Below are experts of layer 5 (counted from 0) of a mixture-of-experts language model. Rows are named router (the router's row for the expert) and show model dimensions 0-127. Each number is 500 + 25 x the weight over its row's rms, rounded and kept within 0 to 999. Numbers have three digits each.
Before each expert's rows: a language model's description of what the expert responds to. This comes from a sample of Wikipedia text that the model never trained on.

# expert 17
Measurement units (mm, m, km, ft) and word pieces within chemistry, biology and weaponry terms, such as methoxy, monoxide, mollusk.
router:459485452512529457498513453566448488520509533471499464513493511472478486527540535518527493487482521472480523465499522530517502486501453511524489497486470523485439461503507482534522514482513497486504493511520509527474498486502500464499500481469522498471526522489529544500515487477467523502512515514531510483539544446477511477523467513544499520476503499474503472546498550518505531521499

# expert 8
Word pieces inside names and titles, often in tables or Thai text, like Star Half star ratings, Zephyr, Promises.
router:517481498570528475529511490495446485493532497472497477481473504500485475527496510521504476558473509468472528501498482506509457513500497492534497481471493520494470482491495506550509510468534524484518512532546521520493510452490548490512510495461475481469512516445548500488474532459517527469514508504535494509503513496486501460543500514508496529484504538496479475527514536519550560473499

# expert 31
Table pipes and numbers in sports and election tables, plus sentence-opening determiners and common nouns, e.g. individual medley, These, The, candidate.
router:476481505502520485523505489511477492501529523467486482508553504485494475559504514552531483520484525502475506478513502551521462469499485517521448497481503543488454472472516474536550518467513512474513463534516550516485504466516497484533486488466531501455504519471501504476463495456489531473476490525513505489509542502479518442499501537522508511474528512487469494498527546535515515483518

# expert 56
Single digits, numbers and separators inside tables, semicolon-separated stat lists and math formulas, like 1, 2,936, 18.
router:475492505505522486512508463524484484503534522497472470510546500473487496529509500541521476503498489501468508470512508559537469465502481512530478488487508525467469469462514459538540517457513508480514466517522530520445510463526520486521476467457518498467518518487503505481469479450484518473465495527523514493493524480489520465516534523525507525452533538505481491513508557535517525478500

# expert 38
Middle syllables inside long words that continue with ation or ium, like symp-os-ium, cor-on-avirus, cur-ric-ulum, comp-at-ibles.
router:491479441494517470516533506507487481515535523474442485543513519485489483507518564479491468494494539462467507498505553496545470501480481518531499478472444526489457503467508449504497514503520531490507495502534512497503536452496487498515496492457507466486509540458540538483496503470471493490495500521517478472505536487464520480517477531509449531501541511498510484520502531497507518478506

# expert 30
Inner pieces of Latin-derived words after prefixes like re-, un-, pre-, such as re-in-v-igorate, conj-unction, inc-umbent.
router:477472488540534491513523487526513466501521523495460471527520513475469506516483545521504466514521517496492505514512531479539482497478515524517510494467461538439496477460505479523524495470504539474514492545538524524469506446520524489498497472472509469500496515476533542474493519489494487462483519543516465484516530484438542493540473508514449518505505518498488483539527526502500513462507

# expert 51
Suffix and middle pieces such as ist, ism, ian, er in names and nationality or religion words, as in Magistrate, Christ, Haitian, Jew.
router:500478460501504493547491506539501476513520525487481487540517533495482462551503511494536451550478509451476515504490509522520479507454471497509499487505516516463482503457508501493499519474532528469484480515546518526513522467475492497504512471461500450506511520466539511465474527479496521459446510495494484455487502494502530479543486506481521533478528531490520473529503549502540513475532

# expert 62
Single letters or short pieces inside words and foreign names, like ro-y-alties, E-y-es, mort-ar, Nagorno-Kar-ab-akh.
router:500481485527547434552531495544500479521527526480444470515520514459494483474511499514496467522486506474471521495533527511509498499458503519533477498507464515506466489480502500526516539482533492498490491512524492510478505469514486490521492469434510504461529526509511514491491512462440506518484494541506462448516480472482537477518487516560481502465494527478453486494512528522488493482492

# expert 21
Pieces containing b inside words and names, such as ab, ob, ib, amb, as in metabolites, cannibal, Penobscot, Archibald.
router:485485464532508468544559494549475509511512520485503451519505521475463514515527525506532499503501510453499519495517529541519487483475454537512493504461508541498501478443525473506526530470519535482510494509543520523508520473527502463516479463475497473487528535488526541477447513477507491488468493514505485453501514493497531466514509505499470502493533522470487494528505544521535540477500

# expert 47
Second word pieces following onsets like Ch, G, St in names and words, such as Ch-att-ahoochee, Ch-air, G-ett-y.
router:476496511532518503509506492512492484496536510500469474496490531521468463546499527509514480531487503479470529528488515513533478461487466519510506465466502534468482493486536490517521547481525515510513500506530540534485525460514495509564499464494483474477492529453502522466467545483508513426478528539552517480500529459502507463526491516492499516492502521503505461547534522502519517475521

# expert 19
Line breaks after a sentence-ending period, before headings, lists or tables, plus "==" heading marks, "There", and opening quotation marks.
router:459486470526548495516530486532498503505524510473454473529528521497499459501516495493514487537472519496467541463490554511503472489474511523534465470496493507492482497461509500521531517442508502506539466532528526534491509472540513452500474470490500498469518532488503503504484510482494522450509530514512487493533521483476516498538496532503470533473533514494471497516521507570509561487511

# expert 13
First names and pieces of personal names in credits, rosters and lists, such as John, Steve, Tom, or the ie in Stevie.
router:482459495508507480528527491507483460494493515499491480511530521487491492520515503531526463505466529494465517506512480507551496452462494528529498490495483517494488498489547507524532558491520545474511492506522506526467521479513510496533500476473520491464491539461530512500464532455481515473462527526502495483538509497490542471529491554510493523477499519489499451540554548518537490460529

# expert 20
Plural endings and general nouns in descriptive prose, like products, badges, messages, lots, games, novel, aircraft.
router:489493505515522495533499451504484485500544528503454490511530520515503498527517500536509476507471497491464493477536519550514469456484504506563469481504487505471496466475519439542510527455530518504509483519524530511458501457493495472520506490436516505483500536493502527481483490462464520477483501542522496507503507491495497466506512540540510509475568538498463476517488519524494527496501

# expert 16
Tokens closing a phrase or sentence before punctuation or a new section, such as "others.", "War.", closing "),", plus linking phrases like named after.
router:506478485527531490518507513500454485513507514525471494519556551509474459522541520499569459495481505462484519489527513499493499489463479489529466487462451498480498499487524483541561537515539531487525484534513483506481545465542526491500459499500525485480512537518491515480504500479484506488499514520522468497511499488471507439545491537482522516475508507485486469555496520490503515492508

# expert 33
Apostrophes, possessive 's and quotation marks after names or inside contractions, plus his and her, as in Canberra's, didn't, Olympiacos'.
router:491488469512508486541522476506461495506533505467483438528518539479477482517528509512556486516466512459484494485490548549551491508483477514534485474491505497476505495477497497516507513481534503482525481517522527519479499476531507456558486499485498466478547536496511511486466504466478526477489544502497488458497523509475502481527475517526507517483527542497484485563525519531517515459531

# expert 7
Single-letter or short pieces inside words, especially the e in Receiving in football stat tables; also pipes, "Hans-Georg", "Rwanda", "vineyards".
router:516480469506492441518513505516486432505538494471498486500518506463462495508503537497503462502444531480432489513497532498537474460463486534505510468485500518499479483472533478519519516502519518513507489514515486551474519478549524517524483488481500511488499514483527523471480495449485508496490514543484499487548511476462528496506483512532452519475520510480497471527500526546518555485503

# expert 61
Semicolons, line breaks and values in place and person infoboxes, such as "Location in the United States", UTC offsets, and "Civil parish: Yapham;".
router:489512517506526472503503476501487494542538545457470494535496520483462493506505519497506500504461516489465533470495505533499468496452503505534473492456485546496481437503500504507488519485559512470494494535510518519496555470513488504517468470460488494471504534499509487439501499446458524496466519530512502466500519500501501484510505535511507510438505515507527510500499544539542535474512

# expert 54
Capital first letter, often joined to of/in/from, beginning place or personal names, e.g. of B-urgenland, from P-lymouth, V-itesse.
router:506491478509493468514512475519477482513510514495490472500555499451480465504515549499550488509505523496474537490533505547531492506466484543518495494457488549484491454499498488504517525479534517470510458515533533496475549487526527473513486460479495467469520540503510527481472544494498523491489490531523478470525495491505514492516476514531479522503506530492483490508532552538519556484552

# expert 9
The noun work or works and similar short word starts like war, min, Bill, windows, mostly after the or of, as in "the work of".
router:470458506491527489515519470520493511495519538500478485508501501495471483525501503534504496526472525504486488478489506560543481499503479508538469508470521533470483489500538460528522530469499494475523453505556555524472525455558529526518488487452535512459514516499487512472489491460489498488495488524535527466498530486510517489514492519526479511460525518443479486524508539546523501500510

# expert 46
Final pieces right before a cell break or line end, such as country endings like Slovak-ia, percent signs, years, career, closing parentheses in tables.
router:487466471487504488504535462536502492503536508494478490521520498503482474545519504506507481537454499487451538471491511529545460485485484519509491460464468514493467492477523471529548543479547536474523462514511506503476500488517496494538485468482492490502539515499493512493467491450469503500497507514533487466544500464489503461498516576519494525478504518486498500508501554541518527473527

# expert 35
Words about film, TV, episodes and media in filmographies and episode tables, such as episode, television, Actor, in the.
router:495445489518489491499518497517486459496520523463477505498538513494482484536505527515518472497476489477473526492515523524508498450508515515500510471478473530495498476506490469538520500489536490473519479533515514526510508479547521503544472480490546471490500549471535496484446505470470498487458482502515447523525489491493510452524485533523460491493532537463470496528492524563535521452503

# expert 18
Dashes, bullets, dash-quote marks and first characters at the start of list lines, infobox rows and bibliography entries.
router:471466502542525477526508445510481475504521517459480491540516512463485490509512538513506476510484514509483511477502516501509491480476476527533507485490494520454484478480509494509529539456508534461491470505510515532466525495554495502532465448496506478481530511486504510466472537488510486465476496519491457469508538483474550484513455495515484498483508524483508457507533538541521554470539

# expert 12
Pipe or semicolon separators between numbers in statistics tables, squad lists and election results, e.g. 0 | 0, 23.63% |.
router:475484500507502472507504489523491466511515506501470484514542504467454504518512517533509485519448517491458516514537493535539468495496489493546495464493500532486486492474532478560523536455540509488522472522514516519459527482535520506525455454491513498486523501479523509473471495472494535475478505518503498466526511486489517460531475509512491532486501517509480446509514555567525529467504

# expert 37
Prepositions and subordinators in running prose, such as after, into, until, during, despite, when, and the second pieces of Throughout, Besides, inadequate.
router:492492510529546482498533490504483476531561552481473497546515533505518486505493522515542483525490525488483516489517515521535483484470504481518472513472473531473497483463530474528510525477500571476511469510523527512441505494512534474545464492481504474486502515501527541451495533495491490492482509514510458508535518490474528507554474543523457499505506510489486514507526500504533508458520

# expert 5
Mid-word pieces in proper names and table labels, mostly sports results and rosters, such as Exc-els-ior, F-inal, P-ád-raig, bronze.
router:489489491517511459537513469535503475504519511470490449514520509478505493536531530523484500509497555491467489485508515499528495495496512502546498481485451499497478470473514464559528506471526518498499501525527513512515511481482540506511474474468517470436533523489536517501501524445506528500497504560515439483501507507455502466506471511564448496485501506497495465508519518528504506477522

# expert 48
Phrase starts before proper names or numbers: House of, member of the, University of, Highway, Route, plus table score cells.
router:490496514512514482533485490510489453510522523502495465504570529490496484519505510559485505524489493502464512486514518539528478501508474503536494508475490528492491454495505478528520497445521511484507452531517533505449525469539526500537484480479529482459502516468497525445459506461483515481486497523528509485505535488477529468518489515546525515457526536461469497497504536543504509469492

# expert 63
Prepositions and conjunctions linking a verb or noun to what follows, chiefly by, with, to, for, at, after, as in "noted by", "children by".
router:482504482519518470536536456502507461487559533486514489528525530486506476492508501520536473498443514499493513473517522537518477504494494510511445484485493541496461480505499474527503533476530517448523498495508530532469529498489520464533481490474492476473506536491514525467480501463466514486460535516556485492537499460484529440519503524512488505482523522502496502493493535523499521442499

# expert 22
Compass words and opening word pieces of place names, such as South, northern, east, Pan, Mad, Amaz, often in geographic text.
router:482494481503525469500520495560471477521522548470489471495558512479475467512526539495501490516494500485486546482521512531535498498464468511541502506472483546502477446499507519529530486490522509467524483527547495516510515471528530494504487464482504468500492529502527521453488534477480531518487568519527496476520479474457525495536470506536478491485493518477483503512523543536513500508523

# expert 29
First names and surname fragments of people, often Indian or English names, such as Pr-ak-ash, V-augh-n, Pat, Greg, Edward.
router:482472490524513448544511514511455469498519489496503475491510501512472467536520510516521476508468501493458503521503503512520490502490485523562501486481513519443467490528499492522503516484516507507516459522554502514490535475510520516514500487467484471431490545467496513476489529461517496499473510547507500481500544489504528477519495516536490498489538504463467448543524534541534517457480

# expert 4
Verbs and prepositions right after a subject in film, song and album articles, such as wrote, played, aired, took, titled.
router:476476474535505498522510474520493478497523510481480493551501517497505454525495513495520465542473503477483499482519521521521509454501519524525464455476465505482502498487499464520510540461515498478523489511507502525446497493510542463556473497472551477472504524451521503499483499463456531480476496498502455511534498509491538473526485559493466507496498531472463486528539517517531517464485

# expert 27
Capitalised descriptive words that start or build place and institution names: New, Green, Royal, Mount, River, Lake, High, as in Mount Kiso, Lake Hope.
router:465497492516506457505495489516469451478519531472510466502551523511491464526526489531504496502470510492481498444521485571529458466514472503530503499475505543498451446500509473509538502494535510472502461537519539517489517464505520489543497485459530478458496523497523499482480512449486517471488508527516526491493527490486496446534485506519502499483534545501497490497507533518520496497490

# expert 23
Middle syllables of ordinary long words, often scientific or geographic text, such as Neigh-bour-ing, pol-yn-omials, aut-hen-ticity, e-lev-ators.
router:477449473516517449492540499498502503521525540475501477514526496510482493530493535500492493519487496511488543476502533513508451514458508479527497487488515533478449486468502474524504501470521500495503502529600495510515519453507530514485480463468511443478504523506523529461506501479513484488460518519503478473521532462466532489521481512502475531468472497480504457526521526516513513472491

# expert 59
Stem pieces inside ordinary English words after an opening letter, such as superm-ark-et, dispro-port-ionately, N-ear-est, offic, cost.
router:468474454523509462533524479513498502496520548460467468511519508506498505496510538524490467502498511470512523513532521501521487471482461519561496501469469537481490487470499485518523494501516521490509480524565524535497505451511521501512480480472532488491480519488547534469505540481446503482504544555518494479507532490451524464511460494542471520519495496489471490528517516524522516500486

# expert 40
Middle word pieces inside longer words, often Latin-derived or scientific, such as masc-ul-ine, sanct-u-aries, imp-uls-es, amin, osaur.
router:483477474514516436517532506496477490481503510441455475519506512486488506515523521508483458496509502471465492468528524499522464481464475514539495489474474519490467472469517440531513526493526542501531513495558512502482529454503502493497507497457497474484486533471527553493493513477505500444517515528520492481513517506498510494518480518507452538491544519499487480568511532501518525492511

# expert 60
Commas, decimal points, dashes and unit tokens inside numbers in infobox elevations, coordinates, populations and scores, e.g. 3,890 m.
router:504487495513532460511514453511502452527521508452476462520492497485482501517523537547507493518482515508478512493520524520498487479489497528551453483471444504469473465495516505540527503435529532490498463529510494540487517474523519477506461471456509488473542516505513519474494506479493525509504530537537486488521518502487516476508491514548483526476506522455462486511507539541489526470493

# expert 26
Suffixes ly, ated, ally and similar, plus the minute sign in coordinates and verbs like began, as in Beverly, monthly, Related.
router:477487512524487457529519495483495442519536530468482506505530533508489466522496500487501475546481521487448544488551478510522473496481472498506477489483491491461485484489511461518495515492550500490521474533535503537467515440485489469543483493504519468466525515508551514463491528458496534481485499520493509466503514462484491491539502533529489532508476518458493499506511527509543531461509

# expert 15
Single capital letters and short capitalised name starts, above all group letters in sports tables (Group B, Group A) and words like San, Mar, Sh.
router:497501476507516481507516485521478513509490510498467471503541528476488428525524500492514499501485511476452502464522526517539454495516454525545516489474484509494461492500519467531485529475520519485512487520526533502475516456513513487530487481477495468428506525481541523501472527458509521489497490507541496481495523495504476456522500509492508557467544551520483489508504540533518533486530

# expert 44
Three-digit year endings after a leading 1, often in species authority citations like Linnaeus, 1758, plus blank lines and of.
router:472457506521506438494522467522474468529571491476493474513524523490496474506512534542498488517478528495477505455515506541510490502494485521537483497470469501466461490489503488512551503458514508491508483557520492505484522463515521494524465466454511500467534519485507498485506508491482520494505492551537491492541508485468501455512475513532492515496513536463474473493505534545488541469487

# expert 0
Syllable pieces inside transliterated South Asian, Arabic, Turkic or Hebrew names, such as Ma-he-sh, Y-ah-ya, Hapo-el, Har-ran.
router:483507466486534473513484487511504475487506526490465441548508509452493473515500514516536454502492516495475522481501489507535514476497468509518489487518497545478487483484538481519532534487540544469502501521538510525492494473498513476550492441487511500468532522515525492489468534457505544496445506527503469500519495478486531488517508507529494517473502524488471492529561555513535499472529

# expert 58
Space-carrying pieces such as a bare space, ", ", "in ", "of ", "from " before numbers and dates, common in heritage listings and census text.
router:491493496511528477507521493532486486500513531484494493512512533474451474500552542531527485497488506484503484474534517536528464497475483544493477489469490523484480475481512458527503529484503521486539452490517533540474524465551492483503455451478499497481531517497535519460487494495461510465479536517518503483538524503490520506519469524512498529486537493476489474523487525538500574461515

# expert 3
Word pieces and particles inside French, Spanish, Portuguese and German names and titles, such as Éco-le, de la, Jean, Casa de Pilatos.
router:501462446519540472521493478543477494497492484471481473519516515475500479508488501533525471505497501475463506475516501527545464504446492512523494487452463519485506464479512469528533531497524514442515507491530534517484519449508506524531497477456503493461512525488527521483499531457486527449495501526497510472526514496502507493527479519527481517484516521483506451525569542493511510484526

# expert 42
School, College, University, degree and study words in biographies, plus the and/comma joining years or institutions.
router:511489489501511480509519471518464455518544505464475457501490543467460505514526506537508497498460513501449495496548530553505470467490475506495460459476482528485453515465469499501501526501532531493521496538545537512500534483533503487532479474504484493489507542496536550476469517490458511472474530507527500488510525498514524481502513513513470510500505530469483464506507518550480511470527

# expert 2
Tokens starting with F or f in football and sports articles, like FA Cup, fee, fellow, and table headers W, D, F, GF.
router:506496483502516500518514476562481486520511490514494478513540485463477451511526525525534468497512533473443525469513501521525494504485501528524499482495487537472505481500526452531512514456515536469513471525513527540486532480519528470541496460499515477489536526509494511487493516477484528499462516504539485485530498522453523486499466506506485523522511510484477467501521546549518568483538

# expert 49
Word pieces right after a capital M or A starting a name, e.g. M-ered-ith, M-ud-ros, M-id-lothian, M-ess-iah.
router:499451476491525464527489473531483476509505502486491490524506499468457497536511532543527474507483516476473558500502510530516501496484471527526446477492491529483460474461512505522556519492519505478512475536559513497496518494508559472503482461468511478490494539492502504461493520485473504495472559493488491494530501482487531500513461520531504491452489504471480466512539509540535506489531

# expert 50
Verb stems and participle forms in prose, like based, played, perform, keep-ing, garner-ing, reflect-ing, construct.
router:455496488515493485518513453516453496493507490467469476498500540495495462515491509517514487541484538466445536467514526550517484451489499495550456494469482506506501490465552475509486526461549521506527496484522504541497514477507502478515480476454499491480489523482516503507521518473455569485491543530490503453512498491494508443518519528511495512474525511491481491510516528520511509515524

# expert 14
Country, city and region names or their last pieces, often after in or of, like China, France, Costa Rica, Stuttgart.
router:488473500513528472534499496522483507506563526481505503516513502486477464521490493535497473509460502506470516462504476541535456461508496524532495462476501490469480485482509469524534519494542511461512480513528518508497499448520533511531508484439504505485482560481512498499487503457485521476486497509511479512507545495501502463505514551519495495460538554474499480543497564530497495478487

# expert 41
Syllable pieces inside Japanese, Chinese, Korean, Indian and other Asian names, such as Ni-ig-ata, Hu-id-an, Kim, Man-ik-a.
router:458513447506534446502524493494492505524511535477461443530508533474502487506510516523517485523500534480469535493492512500534504453488469518508460490490500533508491495501526505511525533505526540471508487501538525512511497464510552507532492459483526485496519513490521511485476508451480522470459524529490493490513511504483525447512493509508501499468523523472474505521557567507552515491539

# expert 28
Line breaks and row-starting pipes in wiki tables, especially paragraph breaks after table totals and before new headings, plus Total and Turnout rows.
router:490497493510512484498533485551494465494511502476460473526518524475475465513489506508520495527496526487444532480521511514513482510481476505534491447492493509506498495457511500555538548440530508479532478537532508514495507492524508498506476460495514498490515513501519496477492532485496520463505541523506479485523516475470513475503464565487462525487516541483460475505534513567499550469513

# expert 11
Single capital letters or short first pieces beginning surnames and given names in lists and tables, plus hyphens in Korean/Chinese names, e.g. Su-wei.
router:484489468520514458539508507522482497475487522485481465527542554476484482493521521517522483521497513484453535456535492538544502471512481522524457474486488524500477470507508493540500499466541513473526489505526531530488500465511512475551463461485510451471543525498533492487445505451497524455483510488501490504509497506498515489515510493487497517486531536494500475522532546521538531484515

# expert 10
Pipe separators, digits, dashes and dots inside sports statistics and schedule tables, such as win/loss rows, scores and season headers.
router:490509495523483483490499483515503473529524505487495470513519539497489499558504508513526463508502536501411500512536507503525465499473475505496501489490471523512496497466537485549481548466555540488517504524528507524502558504521511473517486480511512478507510528491543515462490507462489511492479526500509509462513504518484512461514461546499457513456500514472484475501478537545520544467522

# expert 6
The first digit of a year, mostly 2 before 015/021, in lists of seasons or titles; sometimes table rank numbers.
router:478471491536550493522506508518495482530525525476470459529548516491486506496485529520520475494503502495476539510516525511520497500470499532518504501472507526470487513486495502526551514491547515491526500497541512496479553497546497488512491459487490447491502510486533540430449542443505490496469490508511462477522532480464542489498476522508490495475512525492500481533540532512525528466518

# expert 32
Final pieces of surnames and place names, like -ford, -ville, -burg, -en in MacLaren, Wyndham, Jones.
router:460481476507510454533517497514464494508522521492482490520503528495495475507521493529497462504465517471463508469514508513548461472475477512521496484485485504490468497481523481520507508501537527460523479509546533508487513435503517502549498490440522472472482560480543499490461517447485518477474510505520493495497518493492522471544492553535504516477531515488510479540511556504529497490519

# expert 57
Word starts with f or g after a hyphen or "and" (science-fiction, and fantasy), plus table pipes and commas in film and award listings.
router:500453460539505489512519463530495475512528506465482494508510528492473481511505502498523480544488494483500501490517522542523483478486504514483476453476505514478484504455499451502511497463524504466540490501518516524467527480556543488537450491501538495494496536469511501498461510487458485496483501502512441482503535462503537460494496503494460495510501527452483464522522552534511554493503

# expert 52
Common nouns right after "the", often sentence subjects, such as station, town, company, son, team, player, village.
router:470462509485521493519507499507485499536530529509509500501542501514495474524494515537502495517495516492483506500520511527514470467499482524539463464476499520462478467459496480525516536496506517502497455524540546503483524462514512505512513470471549495446494512478542513475467491450494514503472509534539504500499549467492514468535495522537517533451569535472496496508488511540521516461514

# expert 25
Opening pieces of longer words after a space, often verbs or abstract nouns, such as ob-sessed, pre-, conf-, inter-face, emphas-ize; also " (" and opening quotes.
router:470471471533532496525534483524492484516499504489512478552518530488450474499512539523538464523509503485512503489532499526530486482488494506518475470484490543471490479483515454533534492467493527484551476522531531530480498479527506481544468434481522477509533531457535503467469495502466507458487516524501445482516520504478542492526508496506464524510528511483492479515523517505523518480528

# expert 24
Final periods, closing parentheses, math closers and heading equals signs right before a line break or new sentence.
router:477479495516525462500525484498491506524512505499492480500528559490455471552522499508520479512451500485484508468511528556513478492498484509534477494489481497474476506482530469531524517480511505474517486547503504518482557483547529480526509484467493504491482566489531541456487510462486527470488527534517494494497513474473496490518496501516504527475539526482482485517513580539529536507496

# expert 55
Digits and numbers in military unit lists, dates, specs and tables, e.g. 212 Field Hospital, 28 October; also instrument words like guitar, vocals.
router:508479510512525490514496489502463484486547542498486490494561490476494494553497503552513508512503508518466513475502514551545472491511483533511469496491499525457474464496503455515543523478506510502515463535543523519477516470524539487515468484455530489478486529490503533476459482483500520489452490560503514476516530502473525471511516522527489513465537526465487485510515533539498512487526

# expert 45
Capitalised words starting a sentence or line, like In, With, At, An, To, A, and short pieces after a quote or dash, like "to-o".
router:479480507538517484502511475548508479534537529498466489534541505473493523506499511503533465520504501500490517492492534483549504473468523487509486482493475524459484487458521510516539517471504528474505482531527520527452508475500536495530489438490500486497540515505513505471495536481465495448483519533520459487527515486462555495543463532533464525490498515496489473522547526514512490467518

# expert 1
The comma after a day number in full dates, month names, in or on before a year, and year digits, e.g. "March 27, 1900", "In October 1822".
router:485486480520531473509491492525478474519541562461483477526532549484472484492535519525519463505483501517478504492518482554501480481467499498508485493484489504472506485484511470525507504463510522492519477524514525505463520477530500498521461452462513476465519518497513538453485508483494518455496499518501460469528495504495514508520498501537465525492495521492496483518524553555529567441513

# expert 39
Middle syllables of surnames and proper names, often Slavic or foreign in sports and music tables, such as Kir-its-is, Nar-ent-a, and names like Mac, Pat, Fred.
router:461471490506499428536485513524493483511518536498475472528530508473510473522525485516523437523499542474477520477522519542500495482476489496510465496500506521486477515490527518515501565451516511480524500519563502504526520489493519483533494470468487474490485539487509495477483560460475496467449509493515511459504503504520517478518494528502506483462508503502494488506544542525534514499546

# expert 36
Verb stems and past participles in narrative prose, often split pieces, e.g. h-anded over, fl-own, worked, taken, direct-ed.
router:470488491521504478521515483497474508503546524506474492554513513485490489504501520516520475546523505468480512471531501509514493457488505510512492489501449528484497483455535455524499525481514552495553502499542506526445494449508513463559479477475525499504488502463520522486477512492452523441484556552506489472514504501468539504528506506505493526508496516490483499513538517514523506518541

# expert 43
The word As at clause starts, plural or adverbial endings like -ards, -ings, -ers, and row labels in stat tables like Overall, Time.
router:502467512519518487496541466533509487539538533479493480541541506507513466543522514477483490539470530514473511468503541489524488487504501489504507483474464508509475509458524497542503508461509554482533463529537513522513512495514556494534461480502491487480523515475528514476492490450497515509493525525532488484504513492503506501537478565527475540475522508493495487532511538527523520448536

# expert 53
Role nouns and agent endings for people and institutions, especially sports staff, such as back, coach, player, Crafts-man, rob-ber.
router:473476500502546479506510485517492501501541515484452492516512516511481458509503506521523475534489519465448522473532523539515466488502489486533504485508484524517443506481485453517530531491523536496488473523539546484494513460508486498526518481470530478487507550475514507466455486453481486467506516503543512503508534480488494465521487559520504519519568530510495499522506526525534505469500

# expert 34
Nouns and verbs from politics, law and elections, such as Senate, Commission, election, was held, ruled, often in election result articles.
router:523473493533486449545521492521484498529512496518493504514514495504460499518512501482496495540487531491443511474506502510490458475463477523534485477442472528498482513479551468533489520436530537492510507506528509515478510467534519508522479485482506507470523531462517517459491502461479505476470503513496479469486531444454530482480469517495482520482520544504467506500516525534538528481492